config = dict(
    num_hidden_layers=20,
    hidden_size=448,
    n_experts=40,
    experts_per_token=2,
    d_expert=176,
    d_shared_expert=0,
    hidden_act='drelu',
    moe_layers=[2, 3, 4, 5, 6, 7, 8, 9, 10, 11, 12, 13, 14, 15, 16, 17, 18, 19],
    router_score='softmax',
    normalize_top_k=False,
    routed_scale=1.0,
    balance_loss=0.00586,
    balance_bias=False,
    router_z_loss=0.0001,
    init_std_router=0.00901,
    lr_router=0.00175,
    num_attention_heads=7,
    num_key_value_heads=7,
    head_dim=64,
    vocab_size=8192,
    norm='rmsnorm',
    norm_place='out',
    norm_eps=1e-05,
    positions='rope',
    rope_theta=10000.0,
    rope_fraction=1.0,
    qk_norm=True,
    attn_scale=0.125,
    tie_word_embeddings=True,
    parallel_block=False,
    init='uniform',
    init_std_qkv=0.0174,
    init_std_o=0.00275,
    init_std_up=0.0174,
    init_std_down=0.00167,
    init_out_by_depth=True,
    optimizer='soap_variant',
    learning_rate=0.00496,
    beta1=0.95,
    beta2=0.95,
    weight_decay=0.05,
    lr_head=0.00783,
    warmup_steps=63,
    schedule='wsd',
    decay_fraction=0.733,
    decay_shape='linear',
    final_lr_fraction=0.02,
    batch_tokens=131072,
    max_seq_len=512,
    doc_mask=True,
    train_tokens=956900000,
    max_steps=7301,
    dataset='wikipedia_en',
)
Below are experts of layer 15 (counted from 0) of a mixture-of-experts language model. Rows are named router (the router's row for the expert), down (a neuron's output weights, with its number) and show model dimensions 128-191. Each number is 128 + 32 x the weight over its row's rms, rounded and kept within 0 to 255. Numbers have three digits each.
Before each expert's rows: a language model's description of what the expert responds to. This comes from a sample of Wikipedia text that the model never trained on.

# expert 39
Description: Table padding spaces and markdown dashes, plus word-initial fragments like cr, Dist, Ar, Tro, br in taxonomy infoboxes and tables.
router:101061146117138091141111142110075174155161108170043055168121067115059131124125105142133202129151148146103112158120091169114144175166144059115161125195110105163105114125175147172149107105140051
down0:081116060145170085121157188167126081135108172100090128105135099091097138169165159108157106139089128172129122123162159157077140141137118125143091145110182107118188041169117163161113123108115147
down1:149089112147169158126100162175156121146166165109119166170150144098111112138127123123113161143193196169040125100169080087156131038172122186089181110122166125144108126085079113176100120113125109
down2:164106094123142177135112084137155129182108151115151145134120140090133119120063099141100123115136163090167136152154146145078071104098123139165111115174173138145101135169121142129129147137190130
down3:124115093091135168075170111110137180080140148170165194180064126109141145078113110168108120106130101137131106103104123121136118156157146152092138186089142079145109153185171090081133109083160140
down4:078123170133082188157115083208133151043158103150107128143149135138129118144205100106149116189127118111154121112177123102117105095140126090121156084139146098092141129066156122105109142124111128
down5:184132161186147098128074078123084122148133135111164127040062109145164079154144114100162111113108150094123169120126061139084104143104121128162116120157103169139126099070110140124142130156106207
down6:126046140160161153115124145151109148068117076089135048156145197124093136124126122136080160106087139148131100190173122046160145140140076121147078135147174076082163173123090137114125145088112209
down7:127183171236177153144163101109064109145171146118153083141137141151134148093119130107138135134151185115152103084174122126137175142109125135144114192131091110109100056113042134126108177138103104
down8:179135086119096141167142078154066134126151083120110089056179148072104119165131124162076136175117115123119132131157144138119114160145083109121118170092177120202079113135150103107161108142145116
down9:148066112077158132181123114129143162122160141125150137108148076114143156100103129148100118107106125127112156138123168117172134079136109146141155137090142118199123108157159161158107089148124122
down10:192113130132122122152113121084112151098120134118064077065105099098099104126095109108117102093142077068202140149176156125134178124150088126119106105124125076112160135129114077102119111113170121
down11:127194137063156147132109142093117109118137108108124126177135167151198155105125173111146076131136172169188112175098126149111127057173135114125089128116180127211147114125052095121144087172141218
down12:117133103101114115115160113179090096078164131180096218093148124100066077123116125138139109118096130118108112137126145092152128134135133103166066189172181233154152091133094133113046149127109187
down13:068167127094190141069126145150151144102072153082100147147089102180174198085179090152154189180127110117152106153072156115184054133131165081098130159163089120116139204140152134168089102160146157

# expert 28
Description: Short tokens in tables and numeric data, such as table dashes, decimal points, units like cm, color words like red, ISBN.
router:128060198148133099078100105188072154128152097100123141114110145189126140127113148134126166149073147169178096113141138158149144090133113056107118110171124105101106157161104174090155099115133065
down0:126183122107144137151199126196068109155115111175133135175158121078106077100086158097141179135103131131127175084146156137132191091147121094104117147141104167173076152120123136175138133113137159
down1:119123196079105089165095144130063071096140114171116112172107119146153106184192110129083144128195079125105142082132112088152155096091156082130096123092140128103075077097090124129104103171093130
down2:133094136172097149188128168163134120199122176109116078146117137161044021126137069140144193120134170225189133094143088109125150107089111144131124072169157124073132153129105114139090098100132133
down3:136104094161107182156146172133126130164162095142102137100116099058091120091153154117203132154086055145173127161126137160116144109095151138133119101122169104227014156102169119139225166087178120
down4:121203155095126108139064162105198076173185189105118140171082120150155127127093132160141150010082095074153118111156146124146144127105117139155104108129083181075120173120059098135144092146100104
down5:161152106078108162166137125147087144166078129109100165092137190153153093134151166095161122109105123081104138093104158135099064112190152099170120121148177101121095146128145129123175165147113175
down6:147198103170189125091122084095180119129175123124106164167138163122068140155083115159126151148139144188120150138111122135093125165093168090061105165129116122104111129147120091145104098087157157
down7:097103182073083219124130090160089142144141144159108113111144092144128133096115116127126114154117160114116167128115088143142125103129149120146136172082136190108099159086098112175081118112128197
down8:173162110126137138143131095174128087120045122093153120171127125114181092110104085047098144100107052184156134115129099119100119084097119154111118115193105135169063176101132091167140134187143080
down9:113141133105124165105161122095203109161117119106131103099119149097088134136101119135140106103109175118069130112133118096128121096142161108102112140149128113106151203176120117093080080119165148
down10:071128144135093152163087082098155091112121100149116125149028063110116129158110126176139096141077159100064151065122155118111121137054121186132050165117184133071135083145119143134091057107116152
down11:137150150144132092089119157127097100075112131150209102108109105131119097188143176185157108161165144085123076070167104108130203115088197154067128126154130124091099105075169160197164149130130108
down12:168110084133120139081145152123129111123159163151169161069161105115142063116129142103109142090136130171106142146120054082162124141096131101070175138122177143120137168110137070085127145108118082
down13:129067114096179067087139152129149107091114127085112130127076088129126103112195114128174154139191128116145155135080101096167161085119124122105089115132156154115122152114157143139077131131150072

# expert 16
Description: Line breaks after headings, list items and table rows, plus modal verbs such as would, can, should.
router:153104124121128150122111113096087157053092108169140159098161090191021100126137183144153217139074102127116095129116137154165156087116182074111089067137131076147225127159152117118166112112150130
down0:122087137114106129135097099141054146094109143144128122114123111130105170129085142115131136153128126172135102163153134118089191127192131103111096132136116153052129093181157074149067130100141130
down1:117162115146152116100108126163142053154120142163145130142147136084137130100133057109074174133117100108039117176169093180128121160129091141145168135129108078128088135125124104160158103086104132
down2:147107124097079102122128111161182112156135123138067084125111132089099148162097139038184106117171102106100112177144115122090183101126126130127157072119094121163135153138115162153205123111158122
down3:133137149124151078152160117140034083142152161158165144131166141156077206081131117112163096148145176164093105110141085101166125156111157201126143107057126170182130106194115151068123117118155145
down4:088121158113141177122115143128147104133105080108126092158129143115129100100132180165123131094176080118157087114133126100107094184119144156089142175098128190107113156173073159140137053131099156
down5:148201141135107077132153180107186128146123115126076079098096137136126168171119143114179129108139110125177110132157147166148147153172156173136119098196161110126132129087135094162137091170157161
down6:147089151108140112169107181133110105131140148159089150133157059093090128091052142121169100102130045125107197166160150090206121130166124119121131100162187064135128070057115131128122144130115158
down7:120132158142120116165160145151136159130136136131138115131095168063161076128212141115113116127083097182113153096105132097098187121190145132107121126148177160077108115129068145133091121143058145
down8:158128115126152118093132175124163119134132118097115126102090131140113176136103149122055090113150137110176130175173056182174154140128186136155159075105136143097155133152167086126127202160125156
down9:087146124126146124170106145139126152147112110098112106133179168131138128155126096140129166108065181136173109160126179139168145134196087164110146130116157131090150169097146120166049075050148168
down10:114170126200117129147123207123144109130123107080117085096144130132118101103174128130085135087128148127156106110118114145102167136088147149121127112143100148149121145130126137098113121188128097
down11:073129109125126143118125147113121063099093133128117141134109168115120139148132107109048109095137118172074147105128132149149117119120169090139088135137111148155145139152174139124129117138141144
down12:161151123125134094151166069091082099101157080199200146133123161126119159142111113118125153164158151118143151145069126078171117155081128090133180129181131169115084122140138123125119116111078164
down13:096172183115163127128093127181153094150141139108076128116134134103135149188114104114184121109161124119146160081130078141128138124105167094121201156125138161171141199106142159135145214084111151

# expert 7
Description: Digits and number pieces after No., Route or dates, football table abbreviations like FW, MF, Pts, and word-final letters before punctuation.
router:108118159140108115043148140162101139087163095175095120061179111119034103137148145145124206107093123111159128173100154138150159115144134099129172107142109074139118122214123107165121125085116135
down0:143121129140166121136128162119109100122140109141161171066066171150096157115163113113179098133096139169109123154186152089158146159105186106136140114159133161085111079129084078149110066124116117
down1:064134145148162093155151137153146193171084124126110160197128138153110177129135154121074129096137064106128165130145113067093102137112190144086141175114166150100112164098114056133136132155113138
down2:083095133133100112131184128168174157145127104082123109129162146155171108106128144132058180045124114113121133137078120140071098120072153170073095167137135116124153142135107142124104090154164156
down3:106199129120080136099120142104121131130141078146107143138155127184152080151147087123157053098139155163089117150191092126115129139077092126089129093085147185144152130181167146204152148118180151
down4:134101131142144132150137165190060093087163158078121162088099077057138124095109135065127104126164117091142101180122092091127103179081125156209122118142151158164123159166135087068147190161120139
down5:207093134129198145208112124077112159143102134119157070073061155141110114141137153138181182067125113124146124107144135126134120136140139174142118130132066108111160128178121082136095135133144161
down6:179114115095129140142150113099111154158149148054130086165129111147105091094126124125171074153122103136083136129157161176192166159112151114145136113115156133121148121130128121098138105088154180
down7:154118093108136176113163151111129145191108096098069151093117144143174096113152119134114165155081165049081123151134144135170155100130159128109151129157126153052102152110122147102135126095076135
down8:137103176092131163093081108120103151086121127126173145137087149123158119208171087160147112180170176104119152152157146109120133145125151112133107155142151108094099130088119153142152119176110093
down9:079159113215095156105140119122147061119130094155084144147157170147151113109136108139142126116094137119107164093142208117064143124116135158103138144172143116145108143091091112126092184126118130
down10:132136147133118116106162108118125086212131117147153172147169152113103085135099107134124171154151109131162117122163149130118172109099080052113104129163136128173132093145167114152146148075097157
down11:117098193106128126158060136146091147089139150106106172125113160088095120112214125138136152107121121058135150105158103133210137154142116122088163134096084148112116118159170147140092155220150179
down12:057101154117166105150109145142146158124167080151136139147182138099108138119096156104119140131115132112153104128115134105176131144120123127116125071098044058097141104149150171121133121175123132
down13:102120113198125129107176103104120114156142164150128146161189168120125124115099134091114123181040149104142114088150130104139175104177147116159100112121130089133141116109107144134114057105094164

# expert 8
Description: Nouns naming fields or activities and plural endings, such as music, art, research, graph-ics, ride-rs, agreement-s.
router:125110173170107124113138179080120141056122110139111094089117073191129175117148200116143179155105133127140138126113204188150157146127169129082159101160144091139126090141179119163070124104131095
down0:147077103042168098130027161128160161127076135137096108161130131192088115115088108123118224168128094077151113116142157140145134161134091132112161099132113108133120141089150145080149139087131125
down1:151150114129171120101145108049125072141080172127147137125100075110131107102090181131100128183148173119166170063074156131129103149129161160166102129200111135111128138107136191090126145130144160
down2:169111122095116165138118194167113208097152119107160098095162209115094084121108130128141125073138150127148157097131145137140066139166120134169101127137167113134139153128166123111107160135084182
down3:028092117188129071140105129178138151112119162116170067073122176121119143138101138106117127095161109117060107123129111161144116135131126118130144110120083210148120150126107159128177092151149100
down4:164146139143106126123133094119149128105097128097094118098142128182147147169181103163105135128095110138093120106136144109145097161126132179108108112106087134101099135158078164131149113119142208
down5:097110124102122129123150126130096120113166128150115139124091126115106121128140145147102136143114146114105127113124121089127125135093154106117119119122100149121099154155134120120136140096134136
down6:157065252144108161142135127113147136068112085118160148127129100130147085182155132164120097078098124120123082097167112121085160127088182158143183127117091098119103180142163119096135168076170092
down7:118114103098144147102087104134110095102150147174165119052107136133148131120118066120158075115127112099150096147103141140092087087110146121145155198108148110164119131143154147137183164165166110
down8:171126158127125057093077127126138038122128098091111140117163108109137155085113145100081154116137155133124127075134079107117178135137069114154154155162132140112078154060092117151083122134105121
down9:115126097132188124091159085137067136121121075141129115121137098160115125100103163169161099151123126105112118104102125124120065149201057131172111168153139151128077150183138204151180115100103129
down10:142143061176175134056101127125105087100049200072123159187162143133142165196157135130157116120136164160119164192115113126127085122063089174150161160107115182136155147097152194123098103127157136
down11:141113149146082123157114187076107104161136110070157146116177111169030127100104129136173120084105134097136147171111153190109123116157170138141126138142146102082119118115081173096083072115102097
down12:099098121127088078225163077153125124128138130198144090094151077126169092117124074148123165141116128126090171177154161106137114136072163110153123126147143126158149091134166122088111182110169161
down13:151121197132105104146134131141136111167122117074086104150154129088101110137113157167140133096167142168186148063146100121093168156094150076127112110148133138141177188074131138069099113060120106

# expert 38
Description: Sentence-final periods, equals signs of section headings like ==Background==, opening quotation marks, and See.
router:136112100139119146115159113125113143055127104139080037149085125153056127139096198111125186152148153110106105139107141079206117118174159097092145089162108115087069125155146089144139169159126092
down0:112107114095177137113129157121127132120135118149134138126164115120152137202126175133103130113175168139100144145154051110108119128183101111125127111083140120165161122098174033083178124109102176
down1:115108145146072106165130129150156146170151140118172143114076180154176141099155129133136106152165204131086093106157170129165166189145136122095140138117160156112143104118171065068099110139221157
down2:141139113144138075105143136148145043169138163166155136192161127124149130100159100128180116132143128121189080148079133157122129139101160141067130164124118151030103138078107117099210160198133147
down3:163157106170105118132200102152107094127137178157123152169123156162095107079124087115174079064176129155129095106120103099126171108125116116096100112178149116088148128134141150165140088061131165
down4:067058135097158151088093143164183076190103141152089159092147179094114117125156127116102125133137128156152121117159108138084079086154132157125198059163150132111116130140137109115094154122124129
down5:119144115145150079159141089165136206145125112118110134181136191175113087136105142101174136086110133141136136117105149152151106155143129118116104156134088119099117177097175121124146130109144115
down6:090121084115155081047192128111127119109142126140133158177153159117172159148136139165126124146203112191199166157139098098139123107086140143159082116160100143100097144099127108118150125135152104
down7:147065136148145098109177140091142145143142135107089102120115062128173186106156111094134068073139156141139115137115124131102045090180114124143089155134130131106156119138105091123144171153079132
down8:148102119099143148136133110173125083133169158118175086146104149158125172160064092106130116126119133111106099105171174163126136118077138124108161152185115083133085119086108134143096126133129135
down9:158213136188122174118176106150151130117055131119128110114133147136085136138162186125125161158165119104128116121150135209069131159120128112178120080212089090137077166189154199154139089155152054
down10:130126113172096124116075105160170073134125128164086117166133110130159099182158111073157164109143080146116148160128095137142136151158125156063121092157132144116094115086128092069116152094129155
down11:181117101139128111139103158157155127140175097102125155091139144185154127145100165099144123116113085159158083132134191100171196120091188144118119090159117125134098096157107194119206185111092085
down12:132144188091165072063068143157157073132175111189119139176106085115166070180166094108180160142160140110146076160062168086073118149131144123137121156129162129112133122146084187084124118112142163
down13:126125124123144111107119124103125147120135137131135101091130134138147138118155145107113143162126124124112168083098125114154082105096101104116115111126129129120098151121101121140109095126106093

# expert 25
Description: Country, state and city names and four-digit years ending a phrase, often after in, such as States, York, California, 2010.
router:117095121143148106121119165104137141078133130132076072075106071151051111154091142140137190095104151130139114132117088112157120112095134070118131080163122133191130170131138092186124182111160129
down0:143143108102168171146117141143130098130134172122149105125117201127137182156138132163115108067202140156124114102152089135068139115130108083182112114195101130134127168129113116127167118161155115
down1:158151154151139124131112059120072092100209152125148132106122119174072122126135121138056131108143127113143153173113179142105179115115103084078099165089134203154129109175093136140132096106168122
down2:102173139108139148093089075132130078149071125147106170198204124113105233108119107163145145139167085095118144100099145133101101098153127176121093106122149099091130067097160101101136117126117147
down3:098153156120118139113194094098129106133141152151097143137105102133105145111102094117178110101092110087136187139126134149084143146115173128127072148128173120137158093103149130103131106151176165
down4:103114135154129098135080150139087084134113179149098186167120128096095125121067113140058129089177151135187084159141079170132093115104166118129181123095109156137143067152093109146069142132170109
down5:107169110165121143119095098099140090155124161122166155138128131083081084143121088111131142097146091142148093109121189135131092167120176101047157107118109168082120143111172139064140150162122065
down6:102143107124153079136126123196109116162123114147118100066135163079156135152119104205194119083122125156067168173145102057117125149139138117108099106137131122119108112063155156088092156179170125
down7:122115105103129155116099130132149108089089151112155079170098117131169114100106125190161133090115121136114127198139121154136141084094191136106172179166143181074088167172101092200150091170148076
down8:095142086015103129116134111108084086153104132150075068132111126112108098145132122107182143141099241124128174145145152102127116104146113196094148110109115122128088126140137151099149114223108114
down9:127126062150090132122157122139102082117131145074130076148158163109177169109151102116129122163052113068097152129172125117165150175081106156087150084160111135143055076088184069093100134151124134
down10:155069170154096156158062112121165146168149120098050070094132116140136165115140104130124086149179149161108089146110090146172099116133075148127142120122144114115150100063107126101120149144146137
down11:059109162120139123105163117111049073156144193117134059088109117159122152100093114103179166147143086135161149130141085112119109128162128131167144121107133113088137065169120161108082136160067137
down12:163151142094107128176142112085121157113100151157168066162137119193118121101107153132128109073138095124184129101182143131076143128138127158082105102127158122075110143152144151158104138123102116
down13:115176112119122134123170155147189132150146130072111085196184110130132119107115124125104126085145145116137119187139190112169079145086080123121112126108137110120114138134132136217129151152129142

# expert 26
Description: Capital letters and pieces inside acronyms and codes, such as SP, NE, CA, GNPTAB, SVS, often after an opening bracket.
router:113135121128124124088158109097080218099137126112130084120134085123083133111143179140136174151124162108083126151136133146122214139111084091102136075164116093140118205155127091134122170099070095
down0:138142183098149101139118125170103129158123112152170117125115125103125113095168151153121083195117202087149129217123098096117133211112116169138146167101124151146124081177126144061099073162095154
down1:170162135086112104103147084126154131184117046179124090141167095135187109148055139090129135152123095110219159176135118149132087108078117122153119099136149142107117139157050126073155109110127128
down2:158057146122133150146182078125110131159160129090111076146082106153175146120141156114114143113132170169107119108099148127171163047081125150143122117145120115141119096077144107144179141151182126
down3:118210174083130118128129095120161106097107116096135112111125159170098099102098166133138137137174158111161161096084147095099141088154166149148080100149143161091084098161139179133128137142111124
down4:168120150107101084177109154132146147085054080096144091128142143059137075166108199066112130140130138106157101188110161093169143100160144131146073134167170154106078143121111120131133094139102114
down5:110141109142138121148170105077131142106082178116124105149134188112041109138102104149141146143113134136181146184119135158104090129134109111138165191103149113132144119116140163111142100085158149
down6:152106125168123136156085124117091144118131161147156210138155185120125123124226150152156119119131135126083098127093095107078122077153187180156145095115115107099121117130098074138137145103105108
down7:082172153059137075140122095161067141122129177109083162122140081119131113202106105122111061102161097143154154083124125142121101115118117149101138180126144100146146064139087152126111146157125128
down8:183186165141107189114131117100144107215153111139102118214132147162140115151183103100116124123083153123107079073183091111086080152142116122138102121179078132139046161151108129117085177155039158
down9:121072139125154083090127080143161117134099128177076148140139158141154116102157121169108205188147157134159184154086153143134147152126110156157133089170099169086115103100114101142135080194126184
down10:042138184139030098124125093169103173070148141134134054078083133115108136084158142151174112183139112181067133132147154142122125115061164125180134103101148120133184202131178079105159130069136108
down11:141152167164100158120111132126093176087124105156141138078132126111143095124169104139153151135154097152158144080141190157190136150174095116149118170156158148126108115147093135103158099162153147
down12:159094106087134098165133047148164161167179149099084103202145103097171167120122124124148105192117101143110137102163163141142105186134089115099180178107196105158146157097157148132159158134117136
down13:148196108147095146091110119100178099133092168135132060146188155160099146132150147089168101115135178142108122073153112174165150139161127115136130118142093108089141145088140117042106143140102191

# expert 4
Description: Opening pieces of capitalized names and titles, ordinals and score digits in tables, such as Sk(inny), Ill(ustrated), 5th, 1–1.
router:156122158168108088079157099094068174140129080105109122128148099173102111067100153112147170139063120104160142059133091146118118102153152106158140091140152096089115131124136118127119123102146091
down0:132133156123134160118134160043162137137103132080101111090107158102086130126188104151091145103176072129128120130099026108118170179138122098085117102167137142097068119134117116127146147190077136
down1:154126168135149115137091105179155117133102135139109056104086127110129139175191185166175123139195145107121110170173097079097141065152112126099170139174146135112062174083132085188141172180061118
down2:167174127166129152119169184156109086164221086076176098064119147152103155095191137137168083158124191129142127159129137181088144127129186151162170141098134135094110143159174084105099113132084091
down3:187179143155098106066146144123153095147177124181158050102128078077124116125062161166134147095162118143091150201114162095089144110095171092149171126078119171138142127128083151089136074157097145
down4:167130145111121121097131114083175104136155148105141132170174113174148094105153075082112120141142167205107040074136142130150120184192171151122145100157089082124105160137109155086140166139181139
down5:138143101094197164045165106119118119177180125116088138164147137152139134115111140150120132124121132097143144117133130094148157140090133088105179152107136083123133043083116111123094104099043176
down6:105072147149097143134096107105183158094128165145103087093156107120159117157167202097132151112112145145141166136099148084146092144068130122132151090137102106119141092077178050141166136136151167
down7:138107109094177172131081175099123142096106109126120119083111091094156098106168128087137089167136175100091127121124120106128114116116146181156153121167079160237128182079163107175087117097142142
down8:153123114172128147138136151060145107122171135133099173135157193132135120087117191090122103112113087150196139159108117138126104139133128117115143110121161094147116142138092116147143122156118151
down9:125158163100099098105137079148154132096173125135159100111167117075163165116154128101066149184130171201129096088117090145148129164144178107140138155162101158150120131167150135108135097148154084
down10:145133108149129119161112113107076136182129126119123104066152131126116143125119139108121144145106135111130180162201144122155127150108151168086150203153129111161091192085119131142140121152097190
down11:171119125128129090170140131141076154109136142163100092177152148122102117074160094138131163084108112135107090101137106160104155092162105089140148146156196206166134101128087126100132140153143134
down12:155127148094052118100190141113110104101145131132114164103117117105097132154134157168079126115114120097118150116175163148133167111136084129089079118187168149110130174125131110130174130141164103
down13:107127092134127154056087089158149156097112170191107102125191096129136111140116111124160133111146135129120131145167122108119104149175154127083147156127155153138128143040059159163117079171151129

# expert 27
Description: First letters of foreign or proper-noun words (s, Th, K, G), plus numbers and No., Mr at phrase starts, often before units.
router:099161103107151095087147154136112156051176111127119072137172087115041125071128123154139164175085135140144161104126142132097147096163133057203108083143139159110113120146118112165118180125151042
down0:079133156086058183097114148153146171155146099131142148166113158213151103132159131103111136126198139177142083157124127173096131092091180147121160169133168150109115059109144153180118089132105032
down1:084137076054099161092130157167108108148136072151091154107172070063133173195093136153080132189116101163090133163130097120136179129148106121067125109123107124117101164047167147062196153097062115
down2:104156187078134150086112123143115102127113092123145116128116093127132136101089120128208191162076193141110187114165135139148159103104218083104127134112066116091136107100102113134079080112097106
down3:121119105128138160114131123165228136083108111140213153094157115167160144130173116081198062135137120108111117065143120088097152125130095112151180152177135104144114085131111076129166158146166137
down4:109105148114155132107091133143144146193105180118143124113122120178142066100102126139148120088148154112086128192112043167109155167111112129153125134082143116165171105044150131119156064157163129
down5:111126119108106192117125125097134162129171092089145096106100117110171069138180161117133095085101177145149173133172127113129122090112126095123147127148129100137128153184135179133072090150176048
down6:133164162063111112152171112130099155126105145148165137186126180082099176087161171190139118143092151099058102066151079132096154175128156140191086173150115147159193161098129088109145078143176147
down7:133117151218167154111142094158118173175132108160138114168112093100111097168101165155090147121078128146082145132160148095148082082119112105090141136114113127126101102161095121155184089143107157
down8:094163100085101140171143075115147143092117109066091172158149130106135137113125176152089075105117142162169143103101151121154159156166166150134121143156163151182122132100107165186090156119115120
down9:132156160109129074177099124101113135133124147158102131042155127147108170167047164158128135118125162134130148148109126133150111100158133134138041084138095085129111155113141163072051118140128140
down10:150135089138129076142109139129051144158120071128104134153165171149086180098091117121128139174173203108125149092124091123121134159127114142100112138166096131119023086122090120135111122120122126
down11:131096147078094101182068111166103169169116148167095103105113052110049169148126133124118104084054123099053156152128179152113136100090125121179187170149199150164202170092130127189120059099185098
down12:137136143090123140145200085128128135142122147190150124183123131097138079150137128089126137142111111127113132136115139103156092134219202106117123108052186086106181083154092112128151103131120122
down13:163109105236111111103080160112167136095044062109115065210183215086123092140108081104146103067156124155165060081165139156093110128129102058109099079078107108135155098145114160130097102117124122

# expert 22
Description: Final words of event, league and party names such as Cup, League, Championship, Party, Award, Festival, often before a bracket or pipe.
router:146114139128107132106138132123070149073129104130098121087129094176064150134147198148121161164102131089134157172112105187146155127108132091084162086127168104135097170138126124152100167115112124
down0:129130178095120152132195134098063138126160122189121146136142046184109091072109112147162137095214083093145124090062104104158130143088162147096079125137166132111117086071092082100169104147116169
down1:202099106105142101120086114124065099167102115096143126031136094114091138097112085133101150108137132114131167151127121131111047132165166079149158184110117207173108140109139146139124131171138190
down2:102125175180156133113123101167122127142144100145176136126187092131103187106136155134081145164138130127145116079115129072084074145168111100122139086176137186139093121124119184127126120100124043
down3:102167146140186087180139109127174133130104067075128158114131129117128144119134145081148095176150114163140171145139117162118129155093167099113122090163175126120168129059139134146136084121124098
down4:147117111152154098120132104167056112070117134135106141106133130111145158128080136125179140164105143132154118140174171186099138067181172157154093169155110175154125130107091140153081107129132161
down5:101182189206158146121154063132130103114182112106145137184140088135142107135197108096174128127118155100179180152135115115136127200111131159156121072085164168191124125124137144090117105139137153
down6:139160120198110120115031132079124132176091165089113149155063151101180124156147095115111097104139160083133138173134107114139104135059143108134123141123118108186112212097116155109088165122081149
down7:093109104085087140125147124154119189157103134151063041121186115135103055146143100216117086132132104135193157156114145088149138148086138125110190178166170113150142107073123107143157143075122139
down8:130095171136128102179162122083120149122147131043165128112147107180107092138088147136144177104073116114118116096090122112093114103130104193194119122113121123123150125106141153127129107163138114
down9:120146105100127115131150142128100152170232103119160140160107119144140102144165168134163192150122152100116133175177210159185171112115126104120125145178105110141087145137151100156161134146116148
down10:120086134160099121107118119138099130114176131101162122117088080148126177146153090151119117123073177075112169217118144116075107106126125141121092102097177131128116132111162101194153111123123117
down11:137172128172159103060076146114095126099170125146150100175158121107092115174094142135099100081112126128057136041181124131121195110118088141086084168110131099196153149065092196184115048131115130
down12:176164128125128151163195045129164159099170089087096187121123116172157153165165096130077200099122135119066208128161113078083073142103130147119099140171158151174156167123101143049068145113080132
down13:084101121079139144109135156140126081150093191104089144162125105140147092121089135132068080144098200104151164111109200136122059088111094116096067151123116147144107165067134110082129138093118153

# expert 36
Description: Word-initial prefixes, direction words and opening brackets, hyphens or quotes, such as anti-dote, dis-orders, North, Air-borne, (born.
router:147094177197124079115131155165130152128134081143113073132116103177138132118094178118115187109117151143130142122119080148100161098176125093099141085134109087144089159217173097130119136093110094
down0:145122119108142105085131150124170164137106160101152096105083168161128138175120127100165166154123137141124118181173141094113123183106173106155169159100169112095098096137150156146148143142144168
down1:170147093182158118128118133070134102127137150094132075139157122105147100092198110126170082141093103119134086164077066075110124134126156120094134142130162149169078106162095127095119150165065152
down2:139045136151141112148144115185083105113071153158104114142094148166127096111108142074144154160117088141037125155115060152117124136151114146114134111090142146171112166134090107091093173165100100
down3:043101123100135105085121141115118104133139113112134056090114148161097123105139129124116184130115091148108025145116136098102101073117093125167099113110135133044137133132112052089126105110158169
down4:143101127158174119130097104104093166122127113144136118121132101087148111129149116171114138100096172138124121086102115085126054095137131115091177150163077082083182178062144156181139139098137095
down5:147119105121169076124090104140139122108141112119110148132140117120114173089042129101080133135128151118059096198148169130157187166156139176066162088155126153170122146099109116111158122131162063
down6:158126090095139149057126126120162155135093169131157081120146129146151181080153069165137094156122073159182071085108106129163096098105088172115146124096136086181153062157127098148173135087119138
down7:100132168099080132107146118137067153168162156108059133130155166138120132113149104108118142169110125127180135157161162111116144153157081085097157142116130141127109118159139115121152119138119166
down8:157139175085098178128106084174111125129126150110135111176107148128164122125099160118127120128182078163149119101120155133116186126177159166049110156151157153141082146200162101152077124151128142
down9:096106142114117137170163099138118199079161110053163178179189101075125130118127125152138132130159147110143115134103129139107130183109141111111179182157108094155105156127159149092138138086093105
down10:131162120179112133135096114177137134137113169137114142085149115114087136098093128126080154068181083162110142139111098105121173165143050098097094123132107123109138140187123108117046143103118142
down11:167122092090141139118114130160141121131162096130129155117165118159134074130182118116135140213166162122104177151138096141169105052158094091105131114130101156199104113060127115149143113148128125
down12:133082117048128141108095093109119105042097126120153128143101137131095129090093109130127115119161133141153096099153178188124142123149114164159095179134107110146115170096105144072115079140127148
down13:145061078127132125136118109135136128142130128071168153083108075126102123133142136097115159176141115135174118094125132101125139074102141104139163165133122143138095128163117139103089166187147113